{
  "n_layer": 12,
  "d_model": 256,
  "n_experts": 48,
  "experts_per_token": 2,
  "d_expert": 64,
  "d_shared_expert": 128,
  "activation": "clamped_swiglu",
  "moe_layers": [0, 1, 2, 3, 4, 5, 6, 7, 8, 9, 10, 11],
  "router_score": "softmax",
  "normalize_top_k": true,
  "routed_scale": 1.0,
  "balance_loss": 0.00447,
  "balance_bias": false,
  "router_cosine_scale": 20.0,
  "init_std_router": 0.0303,
  "lr_router": 0.000668,
  "vocab_size": 4096,
  "norm": "rmsnorm",
  "norm_eps": 1e-05,
  "tie_embeddings": "early",
  "optimizer": "adam_atan2",
  "lr": 0.00133,
  "beta1": 0.9,
  "beta2": 0.95,
  "batch_tokens": 131072,
  "seq_len": 1024,
  "train_tokens": 665500000,
  "steps": 5078,
  "dataset": "wikipedia_en"
}
Below are experts of layer 3 (counted from 0) of a mixture-of-experts language model. Rows are named router (the router's row for the expert), gate (a neuron's input weights, with its number), up (a neuron's input weights, with its number), down (a neuron's output weights, with its number) and show model dimensions 0-63. Each number is 500 + 40 x the weight over its row's rms, rounded and kept within 0 to 999. Numbers have three digits each.
After each expert's rows: "comes before" lists some tokens at least twice as common just after its tokens as in all text; "gets" lists some tokens that make up at least twice as much of what it gets as of all text. This comes from a sample of Wikipedia text that the model never trained on. Tokens count by the router's weight.

# expert 29
router:505489503441431517484525467479449485492484506426544454572491505544522449428462522489554486471399545494481487547474480449516526450546512447475459479507472515577526580536450478533499466538491546
gate0:516475544460510514474534480533501475573491569464564493508491495578492503485473539612491404496529510527492569457485512461539501450490528522533589569532454537506456541533506429454495465470497505
up0:552512575506491638523506507593497530508525491494579477526476520587464534472491520553484409473517538526482562478458506492461547490551603529514550509531455521551427483527458499445458504466517537
down0:455565478488461550473510459525562545555532490475486489498528478434510592555445479530432480500540473549411480406460461445477516426503543469520547506527482581487556499474503529502468551506507431
comes before: ",", " and", ".", "s", " in", " of"
gets: "s", "ers", "g", "es", "ce", "ies"

# expert 27
router:481521467464472449534569530477456529496520493533463521518475518557502512554442429469519463552471510503460467520538506560413522533489495558506531435475490457489498468566543464487452429460524498
gate0:519455489522613496438517465544430517443526496433477458518500513549532473492558428501498441505550536543481551461530474586522430542460505571535469583514542521415566489502542473407475529457474509
up0:511509433514539437563451502413501536487573520524501459450519516495521517495535432493500471480516483554422577501551547531501488511515521559510458551569572502506492510525500467413420542419471510
down0:579518453524530511506479502500542560535430465543487548460441469460517464541524425526481468491442480522479570516504513438543523560556512420522516516475445476531572470537494520514437539431488559
comes before: "0", "%", "5", "6", "1", "9"
gets: "200", " it", "199", "201", "198", "0"

# expert 47
router:515458480448453546467497458506466503560550560494446504468541564401519507563467529483480482480521459462494529456496541506400413487582587486526512506439540495506488516520519439469494533468560506
gate0:535416525484483564483506484572555520499495481498485488469508461474491438537518484535464527492465591511513505532570526518556497614417495477475442508525395507517472530538550505473523491467434503
up0:507487523536534574504527469627528489531481526481484495524514482460543466492497460558516542533512519537527507471522523511562526604405520477517519533527474492568407523553587532508516470454474504
down0:444464400414388425507519527479543485442473536495530514496491491482442477533520534512445488507490483467468555446562554521463530426510476585422439436461451572524477544540506487539542487428495494
comes before: "-", "|", "==", "===", "The", "In"
gets: "\n", " |\n", ".\n\n", ")\n", "\n\n", "==\n"

# expert 15
router:485463492551584490460491573537517493502622471488527464467573548509544547456504498534465529487509486440442497546490489437496541438504517430456467503465450516466531548461435521476547514468475442
gate0:517503462451507527497577519525573491541466453534466433494554538497562451488530477548552484605502436523445498502541593550454426495482490460512485516569509452521489458479488541490464463528536520
up0:451531456496528482483487516510548534508485483516437532489562556528496497528551517554502536537519494541438459543553571548455447488470441450519517585580507475476481472481508508479441472497446460
down0:503449472564546506422481470511489523520560478453516495604507515515472471483466476498511519479489497437615498427509575556595490555453548482533481526508479509476517500535535515501468585502501520
comes before: " ", " \"", " S", " B", " A", " N"
gets: "-", " |", " (", "|", " T", "M"

# expert 41
router:453500499503467553515506533474495480427521481514510495511444514441514505519505507434544563502568530500443469428551562491504421500499573496500466572444530465457538493586516506483552457459514427
gate0:502455526504514491457489471469520480527510446545526464493418480494524480495541461450522468444516462559488453486473504481426475522526502520468466482477509504528536500489457516542528416525546502
up0:492518525532488580534507538552502457510475483488467513540431511465512557501569383496428534521582453542464490422512464466501465557528522485524426546448565448533571434505443534557545490516483475
down0:477468498603486541476583466517523534590456444488571541424494458497513527501488500557470487440525481518471554513464502522516443465419524513488415587493527496628511472537494515515492528436492485
comes before: "201", "6", "9", "4", "2", "202"
gets: " ", "201", "f", "200", "202", "b"

# expert 3
router:540546544497497438521535534481543538467524524518484494515493512469530467430532527570571546558485455578510462437519522490434517541487503481543411539541458515493488489512481493437542494522447512
gate0:502518488582564507540550508526509477480450456550491523551438475523503561487543424517553509484486502449587536556548503516552523503553429517492499541519466459487463518531470449499499488577495436
up0:565565465509507544497440467492502560472516383463496511535483436524449514428515490514544547489529531537515559535475498507547509517480499451503462557568527435487510494534424498451483468513514466
down0:479498499508468483494519581533407450520487508426522460514521483470518513484446501453499539441528474540609512516531487447537496481462519500473613473459458555505549431522547463528516529463500567
comes before: " The", " He", " In", " It", " She", " This"
gets: ".", " that", "ical", "ig", "ial", " com"

# expert 14
router:573488540499533524472466453502450465529424458527423507545485529457530482514546519574507441507492505475487537512518541481487542458528511516517490542466486474527436514409518535560509513527455546
gate0:461474436516468517466497560518486504442455442497468523505490471489473462510523520528526493528523478510502518540503589503578481506552545548486471474540452468511443477460484490447517541526548524
up0:471521463530464478500523539495493487441501515452463451522458468483434557523535514506497473450490496499503496453483551511518523476547488546512465509543497529572457437483505527469540542509532516
down0:464526515514434521493457499478509540489547581467488493537463574548545547517449424481589455516474479509495485452504460507527459563503525457514479452461458521527448526525509555534469494469525467
comes before: " ", " and", " which", " but", " a", " including"
gets: " and", ",", " |", ";", "),", " or"

# expert 31
router:479544453425523541488446561474488560467494459560498488485538474447572443491477389460563423564478488488528452456482421562541526537535573472468447459527500540446527490440453513473522470511463508
gate0:513502499472577468546413551555622538480578493508450433454511457445512541482463538466483462493565518497517529493460542506529516477442477544434504498539527411512547483457475513566441480522497552
up0:475468393466564496519426590485510505514494445487462464484500471519514443506419550506453401515516524516454549537492520514536531474517519460466490583538599484453597475502478542518489550526464537
down0:512448533459459450545466483519526530446534514499456519507576474521441588506422475516495521455538476476478475483540403530495482559534529480447515534582499488476532451543486450526475500457492490
comes before: ".", " |", "–", ",", "th", "5"
gets: ".", "1", "2", "3", "4", "5"

# expert 20
router:471528460546501472530448562569562458540535534474537499488453544507533555511417464459480510569497494542499464549518458503513480543499520495533540413437414461523470541523548526494434493515508410
gate0:489462510499545557523489564519526509502546507485522409464531469491567563467564532441542474516511521524468464515503521539512520525461502512427455486483496464474517532494491489497496493445572493
up0:414507502559493574512479512551537517503540460496535465471533471456507530450576517470502562559523589553483498500538520550484512490470475504501488484515505550497517608515422488557512528466546532
down0:505493534503513542487453488533464533489518509528441555576485469472479482523491415461524438550487502580456538487489456439447578486519524462446505491481517490523484510456468528562464573552492418
comes before: ",", " of", ".", ".\n\n", " and", " in"
gets: " s", " g", " (", " after", "es", "ot"

# expert 34
router:544527470542476472519525525469468542528463481448496578515518499549495460425517480453477504458517483487468441477502509469513467532420463545476456491434487512476579453446522505479465545488466544
gate0:477474456515488536502481521546492528524422498506476484479542470506545490513550521530471517474483500480452483556543555465549523548481513519502507483530502467465450519462499536495544521477528491
up0:418524461519474516504458512560543587472429595485495499463542513511511528528482495552461522486527541537492487535512526537504503563493519459540447480474497498496536513431472526516578472503538500
down0:440519441480448511501408466484504509438453491586387546483545535555480518518579504433509448576512489473512480562637499485508534485512462537530478477549439444497463499418527546506450495486472424
comes before: " |", ",", " (", " and", " is", " was"
gets: ")", " st", "e", "and", "st", "son"

# expert 39
router:503484502534467521429559453516508502507497470513511490468459517484486455416462539463494515454588525550523524530523521487503443490512525436570511549480509508488497493466467415493457529439522519
gate0:510467513491541480478476521554533496472441501597551505412407498439493489478498527526478485489516525485460534491485531487519492518490524529438558476434527557484509538441507491545488522538457518
up0:530478484539475568527517530556515465426458476508495564378512456428529473476483554488519543448502492472496506450494553534447403512473609508482573490479524562524523497469497479569490477545462527
down0:430484506452447509467419478569513560502470472497515543540470462551540464556482454521492458517464521477502540505424473512459421514524535480513487523508486453451546544403508560461581498502520523
comes before: " |", "–", ")", "′", ";", " ("
gets: "W", "ey", "b", "om", "al", "1"

# expert 33
router:457463488498519459481529499435480488587465498462575445497524475488454526513594524492436517528491449495550567507477511534446446474463425487480519495445470554531485527488517563468439507410445525
gate0:469489492538575561515473570478479458555535475518568514524490428556545569534512429536516491572499493472491554486422467510493445547515516530492476469452539513503570592477508490464603485538455526
up0:502488580529502497496458483479516497549535480500541468477490499543524541499548499508506523525529524497487546443440454533527459516521436548507501491496513540520490578512527565533541475420464450
down0:498509443485460491565470526499516449499492492511482515538490492543546556505415490432585507475521553509504608464540450499525567469496507500505513438527445483523482448555422505498481560539538504
comes before: "1", "2", "201", "200", "3", " |\n"
gets: " ", " B", "B", "N", " N", "D"

# expert 36
router:510530495444548553552546511485542473481550494499483529485478543462533556495470505473509455448516487453514569453506533492492430432524544518529462479427453488541548507458522535533538430522442466
gate0:494506467464489437444519528477467498567487577538528498499485531573476535507451489463532480517533540512499480508498528516532467437475543589548557521459507508509496543502446501510547515484535462
up0:520507524450460527490490522510487528486492517480486476477473528516470538444437504518498454459500518537502489490491449532553470488451505562555534453487502442518513472506416500502596565588494506
down0:485519520462491503557520523522450514527506457548477475534528462508522567417590553484506441426507525543473522485466449448519501517437479457570518522484534492496560451495511552480510501535448479
comes before: ",", "\n", " (", " |", "'s", "i"
gets: "a", "i", "o", "ia", "e", "on"

# expert 32
router:532380486472453492513538471474456473501483543469538472504539477502489542522482491503466481481476568469530574494463541567556519441567433496502561530565421533539546475453463490526531500501529527
gate0:487468481538530508493510531537496488410441454542617514477527524508499397460540467566621487537517522544519509450532534532521516459468526481528533519498480506502456528490543485529485521511525499
up0:555431510577444517433485488493518505502480498484535551483500486422519445486622474529518519575473533433500548506476488552530497454466476546573514432530432458510517531492554473507501494494544557
down0:472462523553471493584597478548559504535507462484487494491489568433440514465529514463478494560561592534512528469456561512422530530495473510485469468490521577481491516535547516457490496408498484
comes before: " the", " a", " be", " not", " an", " also"
gets: " to", " was", " by", " is", " from", " |"

# expert 37
router:535546481452491549474479488503566504438537570471520442457556499533524485539507589568460483411490502449504484509520462465537520463571489495475522501535479505497441486544642505539563455490536529
gate0:523514520488486546522490565531464511512490548532462449548504506469554561453490464549479510474482463497510427510478532583495514490449482545523532502456441466482442504485530483539450497545540550
up0:466539525503485547541469561548516496459522539560464399496539485515479549471498544549480514457453489474488467436503487552552520497438471531520498477502497458558501468532560494565483511489503480
down0:494502540505438476490488440527462457531493493535530492477503464468481484562445503421465515465474515491473465391502528547493517548468481532492530459433449471525501414491484504494457460538577502
comes before: " ", " -", " Win", " October", "200", "25"
gets: "|", " ", " May", " August", " October", " November"

# expert 45
router:552503516505506427514463536528466506471517550456548481555490476534507525477562536518531429501489487508525543510532516510546482507547567504453504538453471518504535561541535488538520563485486472
gate0:476508472484510444508564516580479495485449467479529485428474532566479472496464511463481564514541461522539479552486542515395496500498524451460539543536567511522546463480487503478556459472596493
up0:460467486488451510474521476571466508463529527477497511428477459526463520588474571494504498546476490533566505528516558440510482513483458443478530523539468521517500483460527507429534491442624502
down0:512456510511511435514459523445486467490522445493536514514543517546527389494543528414562529510527503429484465454527442477541534486431472519463570479507499480515483443469507450482487531422457476
comes before: " the", " a", ",", ")", "),", ")\n"
gets: " with", " as", "\"", " at", " be", "4"

# expert 24
router:517486522472477576475452587446535511509487468484555538474528527441493473527470466520537513542537431452552466515435472499485472497566549456514564458486512488500502553455533484447536517542434493
gate0:498480503460532562476495358556443456574515517483409482429527538530542459469533486545544462561558558537533512489527466475446512525460493521508507476434493497537333561496531514534565442457461443
up0:475510471480490591523470458574388462545545520505509543479544509496496422489506523476571541489547526432538486484542482518473538405484482550540454538446523483563448544460528485533564464518435504
down0:507490463538498552471489470555435406559503491515468467481441441435511450545556556424584478497515529488517472508497484493519457498499521534420530459478455483487446514455470502462558545498602539
comes before: " |", "-", ";", "–", ".", "2"
gets: " m", "–", ".\n", "^{", "20", "22"

# expert 11
router:496520487553507510580467487471468533486510479496416563511564491517447453482506509502495501545501496444454446563467435574596471512524477574549427498511468537450534479460513492545523525467548492
gate0:525527489564478489536516514449460500524424456508481520525464447504504476475548503565493504460406506482458469544466588567470471519458477448485519545482447472433487486505504506446562532516514504
up0:485476486531523492470493550514457533543424475491502432475480546542478407485576543513429450449468468447486529520424532482527478489524478506444474522535460498471540470484503489425554504482518522
down0:555559480494485511526512579495606488564418541510417449507533485406531510528478533471467491517465531521396506524482582488451534570472448557464550439504475504441525455459530534480495567495479537
comes before: " ", ":", " C", " R", "00", " \""
gets: ":", " |", " –", " -", " ar", "ct"